Below are experts of layer 3 (counted from 0) of a mixture-of-experts language model. Rows are named router (the router's row for the expert), gate (a neuron's input weights, with its number), up (a neuron's input weights, with its number) and show model dimensions 0-191. Each number is 500 + 40 x the weight over its row's rms, rounded and kept within 0 to 999. Numbers have three digits each.
Before each expert's rows: "comes after" lists some tokens at least twice as common just before its tokens as in all text; "gets" lists some tokens that make up at least twice as much of what it gets as of all text. This comes from a sample of Wikipedia text that the model never trained on. Tokens count by the router's weight.

# expert 29
comes after: " B", " b", "B", "b", "-B", "-b"
gets: " un", " dist", " Un", " Qu", "ack", " play"
router:493454423556486480521533454537553478479572442508484436543504525508433550419543437472521493471477448496468483470522508494588549458528500568485472476576587598529475510504486508445481461526510579517496518409472517480499440508480453499488505456407537556499455454474537511552461488424535499447470445538464511567460479488480552429541513487522508456521464484479545491475463573485536458510497505514460501413532510520544589477540468477525403478449496488464564559526542514507494481590456449512523551512471512531433526471494500451473496474468536486538481476433518554496494500454540505505
gate0:466498528556484490479511491452487474479563557577542514571467455519485507498539469509517465512549449528520451500532435478506457508488468448532468464507485492462449510444508464459479551497518558572471487474520548462505473536481513494466509413474556526441471447512498466537501589543507573441539516493506502552450476514543510527436562531504493522574531503511496585442458432526507496582491456535583475489539485477457560569530453541465463455504425506463442439482475438531515463475457460508453412537540512445480477491411492486538506410440484487455448522497471549540567495509473593513
up0:471494517444545487516602510439521565473460548557455457570522408521574490543504510542439512442497465452511485560492456489491432490594529466531488479442487520471505566404539563531517560563488562488474451529483540501578517527484517507543525467414537529437474526505519491494517493568479497497442523488452450520561493445511566483512475439445440488510542465438533437451528520423472486496470449558526551476517506539562565561442487485457449457511533446547455485511439538469528439475488506484495515541499497488481501521482518500444482494497486392494542470510529496556509516506462517491
gate1:468545496506452573460479452605485552515484501497479507504520507448540475484562536398526506492570464466514470463524484539514573520473460518475522446448459514464495516552489480480580501514541501507481483499611460452487482506481465505452503464497538435495523481509477488496465524472530576458528507473501508524581466474497464442492459510522547499512440481475493510586495484597488465487476536530541496485557500440556536493490556465569457520550509445485485523523448473488365427512434491533491501560415475495413557499464484445538526573493449500439502493520557491466494444418485514572
up1:498513469504450519517478520569585530496601484512444523476543449493492441481486538523514466519542475500455447458535483489589554393516519575538564443525510469486556513478500495521467451517492471564429492487555483401479515542452446510534548474507486501501499500523487497533599514529479580492524556452465480517517433441465491552531567455513481427494428406486461539503519499488444500530528541497571486467550512478433537478420561475504487476432525486527557466488568488534495406461522478499557517566522527498483525405503531471471485522496453490565498516539485496501552494475476500518
gate2:466511524459506526555551453529489491516492448476519528464470473565528493485503597525486450531529517522495459450498490573482473447460583475499461429436532504556494497468551501479408582500463496501453482546481511443441468404476528490451493492503415488469501452594485508484484491389478507480497446496526433474586524552479512466491472487473480457485496454511520538563567545470442473558415519459518485475505493486470513547495502531500432517609503545507521511474547530464430542483488590553503518502543579523463539448496526451449523421457507559531490463527528539481525502534472535501
up2:514479485459461449444494488505473393490519462440498474491440502583397511481506464568538491493448511505460444492587458466489450511527412481430505483487495461582518536470566473489442486446409531469528502539486488474459511419469469468459496471495443523502482485554478492446506472499538471521545545524502435564597463502562495515524510462467475466507478618479471528559494533518485436441493423500461546479476443501485506513487568494413479515511446549526547508545525573478511396485531513460503491496578436496472480525455527514470530513502555541472494470509517513516464458537537515482
gate3:465467498570426479427536470508516500522475480467546522465561564457434545549525551539433468432513530487516542465429478465436560417497488538446459551498504494523561554472528567528516526511490524532505550467525512407467554416536503534486592549540528507474540443531525467509491495543533497569497496482483433497546444485544553528529572538528505461518473464534425523523502594496457507459498516615434520445528468466509525548465458484502478545568427520470475493534512500442456518549510473481472480481521441472453462553497494437446535517474499512471499507488504475473450446449532497459
up3:508448483482497546533459436496504504479577433468434458537523453491536466503470470537514527495562505538467461510489527480442489397523468469552580460542481464492493559559469507447477603516458520550438498618508471467505499518480505457522507458490451422496527533525504454519440510554487460498430467581485493494544475531512518438546535503481483489486537505572471485551504501499467462541491464476510526525462463506471433520552450527554539521535522512539496564404460573480474499485561480471424515484524506443520565460542579487506506444470489505453444421523447409463526518429519513511
gate4:497402500579525472449523555508495520488513514528453611532473497542509490466568511524482470477462466582499455466478517512468507437515481505505453442540489491440435490519513537487415430551438458509535489529526536513476519532544507425525403509468388584525470468541490470498478485463517523506540477513516522505530524507522556444493470484571499523480518453520549476496529496441516541583468516563485594494503520481510483454542463448567465502467478523479485513535505525410490522431480472558580512531547449471474473490432522484468524477483601484539479571536520469494570509494450427519
up4:465442455483524514495496527613492517478530511518430581520507581472493481531572466487468433489561469505457396540540498461495473475450516538508543496463544507476458548533489497527483473520439487492456494442522488509527530477557510531476515474483477549525522538497522525470445546463417614456485499503521486504460460592518488470529483505516449483438568569516511407485535531522502544479498439531438455546541419523492549532460472489540510556494525501459498553433459556459456473412481505576509524498496538531481492484503495523421510472455557426488470477492508578514451533515411512438
gate5:478545456528451491511478462552468459467402471485466463510492573495530520530512524523518555488515531524504488504435590503499488552454485460502530532547559496501449551453418568532523503502460548579551461537565508502453468546451527483515541479462433547472417519471570497501451520535453523443561471464585515457505468467558462450465529518525520504484489553579574495531445451561545475496517468472478499516526491494557557481522494467414459486546478486455437470489407524533436477535532553514533446472486417550556504535567492500525514545511542527574535464509537512494534527516550553501
up5:537550537506490487510451467554445531438486456543507530513504481500486461474511542491561457431476479464572448433504480494511494527515525513597508516594534527460477455516497526474503529509462498544457451478501541509516542473484498514452467507442439509504483520508455553505452431451514509528474524598495443549480506511532475483539561480578535467569489543529470549509467462502523597527438488519466487469575476391555558483499521560485466571522543487507507557503544568545553474575433517402495523538550468571455479494536481511526417488481607500540470523464517478447454500525469493488
gate6:532514573508558463488529460511512494547510462531476506536508585495412495479498557435459475521448445570492422480497482478421522475486511503493519519527472560461478560499562460457508476415507477493493517449475518474530437518505473525508437478442454438441505435511561443529501492512420464473518480468487463510422492453470472558529431530475496556493557516497497562441406558522485492546468497464486576491441492514502476486528533499528511447522439453502483559540460466521524462529473434493456517554534538462547605486468503495592507566508558514468517423520519477539502503538526397535
up6:498453536506501455474560491578472463525542546505490483474440538545494464495463495499525483469447538483522538508489481445503484508503502508500476505517462508475506514504492552509527463446423536544521512433477506502509456477526530495556476479535525489573518510445471496521528522425503459539503499456510443476441474439474499509512547482465431490474556481459549498435503547429472448467521508565472420583476500558478507552458492606488616478495531467538598500446506482505539442532498622473442534520498458506432528486568538511476503509460481524581423455557523502478404403524549532551
gate7:445490507474501522478530410532467448556452526528536543467491543515445520499516490541544555513444503491492477553545523443528487467547552504462531519511547491470524458516469522539523515451467506361517468492508473481572452462449507537489533533498472419560514429588569505491497542495491469530487496454553497577546513514507451557564515494551375551514482485520498468483557608567442450476448471539522498521451515512499468532493417498509535521508485515450535477466588427490488540484567530540509511599432485479465524434517454517472507466475489534522471498520551484468496517524488559535
up7:509488531530517458439549459484477489593500509497492442502557545456498531457504554394486482458561516521511490510533465468508483546484520489529507506540490525528504524455442535484500516472476486483486454453508567522542506453454515459506459444493434512520534473486601458533508510538515496491525554489587483507558418425553465519517461426535512529434500414465417472452480459443549460518473546525511596466553495540451396520558534448534401473518486524512474462445515470541501468522492506477563517542524488483516589450541481470523485483511445418525469473478492491550592468503474529552
gate8:484483478494504456560526496470508462465532465527476507584474520482474525489466500541457526511512537502512566446484489430505546478554510476515404525525450578452431461508461418527540517421449496474467475447526418504536471485487499475458471530493452562532475524540510578519554582532482520532462537512527528497547502507517466541471498540507486520548522544540459558458514479496484486489487521432497419474526466457440523466594549470499562409434463466512551520493477485525547515448525464534570488540535474492475501591513491487503557630486423466441537434486473482512430505437460462478
up8:437446501513506431418497455510540447460512536522582538529486483456410452482515542549504539534497423494503468482484428529510456520523513584532490539496496479518526449510474490512479485400523476607496411562448469515532508450373541502491461448486443516502487573487484551504559559490510573499532488496439490515451510545439478514528461563486464565550505503481573456481521537503560485429451536494506498513497536484571503457557515577422543537488528496468561542511520460557530533479534451471598497464497494484470501484506502477447524489502554547508516491534518525475501477466540485546
gate9:506496500461496516512543506527475574556546539505534504505474449572480613454409567539484554446475459451504521441484503401502571508585470513495534571536541551532450508400494436440556442446521499432424511521458535483483472491527501489526482462480516523532478481460572485527538462499569503502514472473518577506532441504494482463516519479485482477482519556444518519499516541528596496515500515487430547518492555517458514479459517505578501488484473485570580482440531498430436499508468470457550482493431497474471545513454482509483516470562409505479478478501498457445517576460523464486
up9:455519537461491498512508505515541568514437457479506547476512582560479551518470528534509477508464499505473430537468554551504499528549479466493527510536578488458491479502526535445471474513473490423469499485483559437472547537514449526523461432506471530426521475537486478493434479538535493476456475481430514439563495506471507548500571530547612502444436541467495439546435550469490527552515498451558545534498557566563551404466507524517498529436515525547617462487534485441460518505509488432475514503496508504536554473589504586477443503518457462464456447494533443443506544513503467468
gate10:459525450503547541508552550526521526536533524496525472526651441570535530528571436490481533442525525544460516510487518448605440501498492500476465442449510539504477556486466525467507477557542466520408488502469465465513495486511508508563529532478526502474509480455562488431499471473461501521463495449452527450482475530464547545489524499544479470516485528525510471446488406443417549510468574512468534465506498522605484462538501515570463500472489465508500546506535526540539428416570493519514521517464482520496425487397513501546475459499508458473439418465481446535483518486426485462
up10:455490542523518497600519494536527525525530478502531485473418517519489477493494498474512550500529492587535481532479497506509470555482544418542509525480551501464504538465478519478505449538536492460508553542468436530473469402555497462406509576456493518503473521522485575473482462488412433490451501417479565514543480528432517416489518498556535501498444562543459543549506518489459477456553516439551529537460546476632472515510538533539495488542567453481516515451445589478537523483498539604497521473467462498501447530528513497511522485485569427560507452570465523512475468460499507506
gate11:452499383536435516522442462514548511512525604443509447459509484518552462486501415480427487500493492433434442447487520493514528523492510486483476486558503499555476566468499507471519482476488448456508479481487475499468467543459521512489517546442491527501547454520622475481424452487528543472540460434453479566489557478498528499502532487418474558432511439512507522478473509542492478529522490518550517525536479448573542480491473499552532494465509521417459473486454507467512496469495423440427470475487566534466500386457466417533537507577508504529532515450440540545454457494528448490
up11:484519484517476460497389534567490516533533505515471518573430510573475518454500544493536476488513492528442443504482501462536557483445455491479478525542458523547495509450489480472505502484452527464455499545466480531494493424508501518457461458488433551581567473404524533575495519574494504535499540467512553411495472473541471523451511469501469502520461490575479478506460536418481451445526484551476538556489504535576528474495512566473458497516590535441593528408475525440514457538520504461454473530558519555451458596533509447499564493478506485433538448472464506475564489495483549490
gate12:528495530455483542516442514448539510542450427527485452438475478528552527457528477538545487498528399407447489449498491489529507484489475502543503501565536464482557535443420507476503569547526443482449479444511562504521487556523486494432502445534524494527469436525500486592474485437495489561593505546527554489429514472569449540486507452554410430453533493559523486525491472509546501534500544469482570468551496465553504558472542497569536531511485537556462513506537492511523505531471474457536439484528509574452498434524454533462529485496509503538478471542531538562441565480530459425
up12:496562530521534466516513488473509480451447476407475509505459506444504576464492506438498516457486435507512516483534562437572516521509496448545506555525489516471444509517521494490476492511470448535484500468465531529560488505491528472529539433567458496488501481543519498512518518499460499572518539429511487522477462553511500463560509418571491493490480536540515515452490591538524536492534430477495643558477499449474474507478430485507542478439546454505477487576460469551484489564471425459557454551457417485495507573503587477513472497530559445575534423472613546478494507534528510501
gate13:462492537377484479484478549422519506577556528442511422492473495505485557512468389520549516534518496560559562470542504525501512575491525482481495533449484521508499569492494473554514481522538577551550500453471506520542475530477494526522549497543532476496519540542463441517458444431537561449425518555543521568529524483494475476474491529534482531518488460483577490478502494511519485571561542474472526488510497510584472521557456468410498561541390500540479455462484471435481552501502545573448442451486487473507503482532503455493503558510579459485428522545489461550471524455520470514
up13:445626480447496515494491502472519419510494484462472545473471459466522489570498428483499478464462514532522530517540500520580451496440478405530547474462563511515532535509560550461509473513501501470518461436524467619444456564450506502515482532415541497490469465475538488434482502454461508463507468570474428453500468532546541505508522464548421517468472493527466489517540497462531514556505538529490547535571485474524518487474492500487512485560571574495488559533549452520473439562505619566521482559486584545526487526475583462489504537545533513495471459499547499521479537464493503560
gate14:561512489491431443474559483507550384467491519452529514453517606489540460438530478507482520546511501532484521446513493500547494560490537521502451459500554475537482451467450508481510509450513426493520492502540434463485393538524471545519550515523558489478464553502587508498538537499449576448524512549487573529498450557442473525549514490453480543465548472605432486480413477490457506496516555537488489516466514468524514487488460514462501443550479446523524476517457395468516497505483465547507545453524569464546457504505460516449539455487525522484466487482530491551531540608549479571
up14:555477394459508450500509469507519460551536538496477518492491503516523454537500493512514589477581504462446489443515459475419533549503469424544552496463482500469492490477462533484528466441569500538470553483515459531430424586543487520527483552507507489485496517484590484453543578487549453493572499529477509456510438489560542408527445503476522442469479533536496447444498513436514497507540533550487505497542454520499546523499463504489523439559493508517488458535547482400553566527482422542544551516501452556531457515469502472464446456447497449465498461453452559496530523579468499574
gate15:468389563455489459524462545495539551451531558595493535463543465495513529447507542523531436569548424572540498440462458554526440504490526474500446443477484532483509506500487446543445548460548446548488527466479541417529504516502545512484435548507476496465459433534543499457521508479467508442524508462561479540506494559510466497555552488510453469470452439493494479473492534530530491472466493433498511510532496507513596528497405481519491521506508555522578527496608477536482497519477470539473459435442422507454567548520461523458473500495471449464444491483512499488592439462467508477
up15:567577456480503446497534520457460503546529408476538526546445467448495532499474526519518523494460526483548489549492464398400517452565550508508485509466561500510501499603444501548481490523507532527510533525515455445520460532532504528484489507447433490540497520515519524515560582470489500554496540500530469510497588491546432492537504419530537469566516471520578554521509431509509530474509562566532465479480492455496489533431484456502482401467441497481523530496486491473534453534435581489547561470496536582503409534558513543508518473479529507525522475607495536471497523521446517456
gate16:482553496489524586539497541550492594515481442564527545537481497473486495459476491447433496427489479528500598480563446467503497463503503523458539524482524443516487556466358550559510505497586521528530485493455517452509503535444566471481499476484508587492564543493521494462446576557499506430457497522558482487554552484480539456527532496514515542449544512477496427433502527498538523498528512518472515543588512485495529503457457498508543525545454465538505500424475542556536491562518478551538520490513478529464529470472492479460544400506472450510542470503532517491485407477394528474
up16:524482490479536495567478450545532495494482513478454518470564515488474452502442455444466424447403427509549524555501489508534582557507475496441544485491509466549438506523473511499515389474549467504441411332577430485568567482521495577499528472572472547469535505522411489541477467493504532476554446544481473505470507528453496475540446429507489512494514500410505455472542496524504488515513539473511494455507583500563500491473515474517478503544462488505457467500507467481537524494472468508448511551465499563494532523518513441500501475481439493521493517388517514436515484476490516491
gate17:439491514546508479551451464467503464505501581523540431533503494444465570431549473511516539488476472560511470506501471505516561480461495511517489535516502542507490481490468413520488568516555487520415553501513483497487489467515503483544504508481445472428432501453512409502569428456529524547540463527514481516565521509373480461610529447457522419457570511498475480505592485488517440495515460510497429464476476498503471453511518491479457468557526470473472511464465547490458436496547559452521506443447492467423489455524557482468551504529546600492599497504530518477527508517512430501
up17:461550472488540523536525486492544486430490480530535473488463454586474554453537439564521517547457500485436447503510445509529514572536490455589544544513492469481589527555489467523544539543509480542475532511493544454548523474448446483528444540542497494489472453519567549434484478502550434494534473513470501381546473500385516554498503494485543527524535484437509475474469573509536538478469505460537482467541477535489487473542513514477514531485565456494548574448413456404480468484554569497545490520580546540467475442480560504452472541491436456456537512474489500508480546488528450482
gate18:444497524517482580451444526504486548452443553471538557450502513521581499449570422501537560534483535508510480509475546504516529489550464596510492483474527492474497571453443486536551533424448575442474518523536479529490486474528506440511502500496490477517457519484479503483439502485467496561475522494457536499451404525421520518464485439484539427503452529559494400523527567516531456562579448542478525452414485572485431502560528528436550512523507560507509491432517480480512459488509505504475551484490453591407527453455472537510532466522514517445509476512510545499465500487458554518
up18:465459455530533592487469540514510539475435458558502444534465505477511481566505476535501479469524474496532460465474530494495524518523404487551498506506452494517468473530494445482541512471491500482532467546507494593557474437468510471582496460514503471509469481483376486486460473543523455438436509564513528513455478546468461538496549452473548532485502463538488513532575533440464607543517483499417487535474541543501571412451499473486525481505534486519498534578612428498466456563442513521539557473518510548448576536450500503575505499555461534515513484525520529558497461514448538555
gate19:550418442477577458484425473535509450451545479469466582549499501528532527548484496556559516445540498448552540494488440520524441536521468498460499493514534518515547530480553550423507540476521530446455428517511475499508564534549465435479467544467511557423471470589531497527432487485479527496530446529496417539454517554471520437516523435517500494520479549534471494471472535478545473515500475567443565529475482458482533530557518427615557467428504552421478480472434514540505478501520459457488480505512513518519489528480551468520450532527434490489467525530492477497395487543510464549
up19:524439403479494469434469460513494481479460423477482476534519518451505526566514467533512471546510498459532470597447476542467521460545480507423484544423463521562530532459507521436503475490491525497487458516624480503493396481476433447458391490502544466545495461445468506497551514579503523523563394560516521556470532550522508518509450465507501505546558534471487571455468534505502495533537528475520487507541534471480495508460446461550470513412547435492477539470467503484496470479481503481520492456501480460485510534451478538527443574446473442443525491497577552518515517474489487419
gate20:521481468474493466512511496462519506475558561475498534494535476544464476494506555464473534524524503542530416563466515519455513514476499476571553479493510465495507509501552535496528487532444516521523521493481474533482433482510527512554456499450507541522488506483495563480480494576485546513511345501441444492508454435478522552469489511545475547496460482525375494526548537438431490539530529466489475449477476526498509476540484460504548553473539535539476398552551580461539461573503526458442532466520508515521492512519583533518605532522493487557432422463548570533489484436528618516
up20:477495487496543510495457501507458539535501508400444451554566496490469527467546494520575473500501455527447561487543520583378528494478570496521537465483483504531503499506512483536505444474530557535520476514513532480489461430465517574320543487536521487517495501432562517545465477543505509439497441519541504534508445470511557519500539502514476470556444517453486479536517457466541530521448523432489506531531517459514496514539550523475506443465465459514467517599466493527481517461497508564463519485521551381443459505547498490565466505515484518471527553537480503429544486480406498550
gate21:485530543475525534482493499540516462526485508460520527512546531526445442461543410494469486539591497499480468502463426468446425448518547446565449508480532488480511514578481562479433428476500525475480465538497534585507529514501497518520479491423503520498568474447517435519489486510428446561428511498529462496443496534550462544527513462479457432471495498494488597469520524526506556474506525481486444448536491498478533520520553463554533497484533537540533510478485511550532488447484492508443414518516504511554512502522517497549566412448566495498509445421576398559582462542439444514
up21:572502544477468487496501435562529491524494456464526585535486534465513492472572414467537525432538509474521513532469448457511490508514523496521490514514534514516385532565515548447526482425469541429521506509523443503514491521594548510494513487516544457564545449501474505507524464533501532479452444510564502509516458447493544581474512400477503500539412491507472555446522446507544600448450532514550545467507495492490545511505470516551477481478519477521481626481526514499504546534556462503444570490448568462522505507451475578504501509529506497532494454497535465531609439563496528513
gate22:465494481518451506459498518529563514567582557499490566516479537484503454522549497517432495420530508480496471499471520464549477566549394456472516587515539464489476470514398528519533479587510455513528524480468473578452557414544525510547494467450457560462554505478479541521435463570497474503423444507502522453489542479511481507541526534547556549512459534563437447567475482496546431493507550480466456507451541470447525469517524534487488502466520556506541426537501599475527462480492449511559471507538502448488456514470463515459489535516521525471518559475512512490397513548469464540
up22:505478531542485490398530482524508458495498499487512475482516541463564529491489469485539478441511532454515526448485523474535492482529471482566619487481493539561487517488435514487509479554453458474512478539481473480509533515615465560442499527533478558452447584518526472502444475561568551495470437494439483543520510506495564400498524581567447454534481524533498485491488463508481447518490427503503529495502512521441509467568459495579519521424575534470525475453565523463519521465502469458514485565423487468523485524580511533532462461570490577453417449539441541496458499463490482543
gate23:560507557515530548526505535474553464497539498503453484465510463521586494507493490397538519464508546474463522492503598541440565513516471533489502459522492508434533491520465441455490491456463435502505507461511513448467449566531466541482515519475489457479480457534483563494422479533488477497419503530537461515464511467482512523413461538473524523515492459425553448480499462448496485523535479485495537532529510442538522563516492444539479405464535501540511464541549463556476454536519550456456476474479436414354499466523531469484474502513497479465505573479420519477372525486536458442
up23:549414436501464551504425501487504438504502415514487499547470516464454573493592519500535519498494484504474480548501456488509527570545493473461452494561571506577478519528606446520500528527484493445480483526475526493421441540491496504548523503572490518445509397530498585526434513525494506462604512502546368560532475407524518515501443437482466507513455470473498505546494463518563467515519509462475527486453484507454464564489492426542475481456517530561474446466499519510481503518485484464526517529473460538507455594482533482446474531482490505501413433522487513494497487531533479545
gate24:528531484499482484527497449448472503528515528518474495552448477477553472524522446507487369502508509472464431535518500485478454515467450525491610509507548530480465499474416548536467497525496544499494550478502474502483449448479546498469559500514478497438393461445559516505591545499522442523492496499535466501601437483495499446502510483482482463594529540453576462538457467529474448534502506528490491522521509547565505625561502526480513542537541468455544480579541463496499494481463493451493433503587544429448527517496534508527564549459499497512487574545545495471474445463480452444
up24:522504460524508520535506534435463564484531462518523467513497492516522541524487553527532461516584508482414494520452459518486503469513533497384542466526540555494482552574473555486470503453563485514486471499563527484487573509531505537501493440494396481544476491530530533518489463561488464537475536451523559499547549490507578481501456464594516527485538475431562503524530478446562482556569552470557535504504536465485484543528541567441526467457584505507495470485517507491462517445558505495484436493527503472486461432407430464511519491467472473465490545514514553527497619429543547421
gate25:535486524518506544415468517496460489464523526473421502471514452496494583567545484439483504488504480465468461488430556476556448497483497567483539527490430515433522544472479524497512515453518550541522489562527467525426577485452555499534525480496544533540505530522555503542431569438480457442533515560473463512494504514518415454512516476445495545525500501549472451437508539520472453512463529556502490472536490495593482526412497510478416470515554452476501482540474513406469491489566592543538519483554456548580532483519503516485385471518470481485491547486443414551493485471469514532
up25:489456482511431508575486498493519512527542468512525592479467463524440422574491415464499486472492452546420447567457519502475480522433456557526524442508423486496518456502560443498458497506532525469529528418438470509491557543477548503489494487511510454495541576497530519494557479487503446536538513456550437458457547534499462532486435514561518539425431541561414491508476472451452466517513549543577535489542526522463538516511518488498428474517469464481470435536557548518466496479416507520517481515506490460461495537510433520533558590488557556472523508523532515566498433445509544516
gate26:482499503500446478481491470429534467588522500520512511489543526510529492551476480509556488562538567436538572512481584443509484541503555518543552507445494480517419499448477453459455567526445545507530399536533482434490484558518530477517519563477493551531546448431554511462493470495516532484518555428512409524454522562487565469453523481395485480442518454448540499576518411499512548577488478494506517536517492526425508486522459487524443494458503448533506495478522493510516524490438449453579516504433466483468571537509500497487570474505471536542506411456526512489478521549473529458
up26:493547547462448484516514512493516472520503459528541498499505525541477485547538450512529477489529517489598575532524502519472467507583503529531576485441565453481487512455434539526544589498480471506520473473527568561494515544508509496435430528453483517551500455517585488423499462530539517466498458470480503459513431526581559445494488468498525473468451502444500476540520470528596477548505446438556462514558592514544548506523442529471410467432561503462544414488495540450553586473497518520404546504503516488457569476513502514441496418517513536510542471513476506477457524539489493521
gate27:490516525541517513555496517548521471494509484521491573508578552513449461528541549440487554445501547511522444606511485490535502479494455522426523542540475472437517507520463585485474474494412520450550516448515520494428491511497529484561484537504561451544490523535517523495535503471508467488476451464515549455523508513476463526543496513502528457473456477512450453485482417496465534526515453560503424445556435522474463418545488476498537543498569406486533438544488459541438487482487434499455537405458516484531553471551528416453503497467540523483499491556501504516641541527431530504
up27:525534517492512487455511440538537541512438488470491577553475544513502497433555496545516512524526509557506556530450464531517451514503514500449459538559547545546549487502543552468524519481529524419549505479499526496518444434541486473415476515564517501548466473462490487451485546496547496541527496536525516476508435440516529498474534449507468564478458513529534443411461520459428448501549500477465418451516452445493634475473445478560496615510479485476546522523517523502564527446500508474435500458463561485482555526512455502470551465506490526488507487535468560555570452486501403582
gate28:389540484529568487492514545522459418444580501445468463493468487585513518484498552513519475493521483509486511549499502485517472463529414405444422415519504457488439544514485497551498468438465550430475521458568516520496537537544521455538483384510543464545534480508464574490493525380507485475489500485463515445449500445484528559487553457536449477515498527475541503465540543565472520492506515468538524530442515471506456573468460569521548501522519486578474494519560520493475470499546484538504429507487471546482517514468497433429466485457467537510509468503502436473463549542473524436
up28:521473535568537456514484463472458470475478554594498480577533503480504526491561553521548505502583470459480478504516409533505516464511421483431539371487434501484515501571448562444448553507526574501433482500539439586492503490510489539539486487518472457466489512454544533511503561505537585579564532505493493502486520447447434424488459484490522425516530476514572440486513435567498480500498539483494499464538478493417471523507450566495468569543459497474517480493506486496485529461442504505539495486528525593534487542460503433525558523557469549512489472557524526469486538487481503500
gate29:485456552474527447507459484475594541428496538485514505532493483453483515503559525469487530503488497470486518565516559537491564433532534431488443456472480453511416438554480473559415529484498524495527479475504479515437547492574547516496449454462572539507482510547491493443447509497389488509474565402475484433534463478490529495470475557472471449479396468485499472531429513549526504554493490523544480513457514548474509517441540430537479463472491508457572504480496474492472509579526530497527514484509557479467520531413525470466529567430532473559588457473570453522482512545544524478
up29:523495464465462435526461523472536491430450436434458517612502514502531534534562499495508558468565558500501483510543493451483505505453407536501428491594462580513469496537448470430482565499472515455549450457487529490508510539529508487517432534524499448553505554493544535489513550486568440533555521497466478491549448497445552497515512528503501538552432509481428481551499479521547454516548520525447424542507582515486504564530503503493444549510461458489527539539467481485541539452490523412497461440464565473441530503526590440490548563569535536527498513481453496512516517487548451509
gate30:471466480520550511516490464485487524536508510477530477483571493457500506465517453473539506467518572471457496499536462498519513495521496450489539470387444542408459444550553509540486498493479503508538460444555482464560492531496471518486506447475499589566507477593524458556381502421457454499465486545471545557533449517533518437466560596498507452485533515511532510470450477438560456461494542485538491525497523519545525517531514463476555501587539501511528467502483489533506557487529451451448538573485524570543542518506514433453537460505454481523480576474439531457565524516442398528
up30:493510511533478504487532504470491450506469533501495550490479474521506468541395508462514557498562550537487555480482472526498502438519496545515480447514477525540522457540446491485473446540537510501521427502499545530516484580463519494446525387523504502525537551511443454524480469518519487502478438485582522509488447472459456477512523487535529520516531464453491469579496466447492528523450496529491560537481490504576563519446579579571440419439509523468534499488456514453440506493525506466508574503427539508453485451573531368549520511457593519608514468458490472525416452461494489520
gate31:524503456505528445514577514584485520486475468515512585508520512550484480509464441527621535509500502553514513531568505452499440487469459590464569484467491543523550553525476472464526470530503450472505468496489553486464494531501526514439436443461421543512513568465502489457462501479546529524510520474375519419481412501444458514490549525513475441434451443491520472516553450514552516557542458535465479536468499485478534475505577458512480484494455472483472531510505468551472454517507441467487460524463514551508603507543562448432500459438530538485576455483498538530519501435539519545
up31:511477462498496473476533529453539478498472460487502459441557535528451546479521436478461504467421549564467475499465530529486483493428419525516560573522475492514477529519477531536496461499502508487546421444426461516535479513511551522486478469494488508468513520528592477549447561562505609570453469470437519428484482430438488458492439513526500526543473481459474496516451493472478479464596464552577482580552469491524547513533489506486435584600547501520513463512541462465436429491518463472570468511519449464515546466499530473488519496453525598479555462478550458527492488480504490541
gate32:557564452496544493468550406499537499460489486455512524506561531453495556480499491546550535455467405568543578525492477532474505559460495498518430468560485581405473480471506510536525536477516508477515533487448547498543560519534534532501553487472579543552420567499489490495519418464489513504534481555464531486454441445509494491483532458492475575483453433515469474495470474493502451530492454450489509523454483428490527537527502437417508521475508444474536454460414503520521427528517459554400511526534529507466421534550472493505507484453562553466480518462452567471555492475465534485
up32:522480493448528512547491516557512501497508534513447470478547531558522488546523520509504533543564527471524521521517433525505452535479480512499450490532485415579517526571569492441481444526455402448437547464493497512537490499430555525556488438466491499515512550465463541479507376597520419549487439561481500502581572475531517563513545566492503471489490449451585522493422533484558466454463542450524456504491535571554484484486498518516430508515429496498549481536519565540547429446459519506474501481477481445512535493492528438517469511558463437505539476453481510539500508463513548498
gate33:481478471516459501467519483443450526375521503480484482560464540494444531519607489533517523486507494553514472492444555549564443524553508451483420462478481519406445483511508409503534471496510491455562524473424467522486503534433520473477505480507416491548501527523463528439456500513553572476451510541388518496531487525478553429491550467444561415541570549506522484496494545470494540467502524493552496479529504442438523470482508558448473544527514590510490486519485481506529521496532533522531589476479505562503439541482477504484520516506509522545513447466438458528594517560523485538
up33:518504413537478493463430488491471543417518472451471560526463465510532489507553472619478540555510413483477494465452498521504442509503488441468468546480453529506476516485495466545479560447478462489565419482520470489448431482538536478481497483576500468513525470507483521507485455393533572457470489502476497535494474494493513494441522532520495465445508536505461456520494529512537554491498513555415580494551483514543512477480558499518526479485522519532556547512478467483470538536432503450496503428458522626474531576491511565502465475408573576554406462468497512517515522457516464553
gate34:504575449544524491437507489508465523502505516526473538529469528493568458446543509508506511509476521536475488460502485504530485505526563509521434548501502517549416479592493470450415522535517522488522463518517542511480513521484493480549413488497573488528465462585483496402467497489409482552491531543445463457482509441522552412489468482520457529430472502443537461516518537525453530594461579503485433465427518466586516595415510542494530566481515484483463498542499477485497550449503518477444546523508591500454448566511472489481518454512436520471493462448557460545484471461509445463
up34:508443474593580518470574489532519436480540566550493460432514470523470498497481501518527540580467479494496477500552493559480568541499543532468481421503478497479446554571423495485503540470468569539506513471454523536522435455503428504408513589545541519524482489615481522481494460474475560403468545565428516486493488481474441500468484503452452469524463481451555499538509565482499424495440575448483550476532519437533530496534490459502447487490478530555528515481465436517467521457524547542493515526465497545557543534520498504484500575452476473473512452518532488461491531459518469561
gate35:488549616481527484468504538527543488527442505467594435502520548474508484561560493526524526464512540482497533565496580537560597546573447569483472481528459530489539450481523542541504501517499561536525475529523477457513434549527476569471568539506547524497510470480456470478421563450474450474471515498543545532509465566482435501451554525483532430480528542443532476447562486452496543485464479526506433495473508532528488570391468550477494546537558489467488515488498519497542443544547515496491478443517545529436485455524515446494509481422484539460476432516522482572549508500452475466
up35:470471542491530477490458509502512439455483473526571490512552516511455466485573519512580488572534547535537494491486485498463549510457458477452490500581465528552460544546469497493459488530516565484529475459474453539522480517471516513505506428479546542507497538466584473526519584394483474477493437513511505516560409519518457506465459527480545452479466452513476445517489473457479503495533470532527487500596509462458503493544510515594483510479534564459468513465567551564565488581448482536513525491555494595421479494469542536479506503481517614515478555555441510444418527547444524448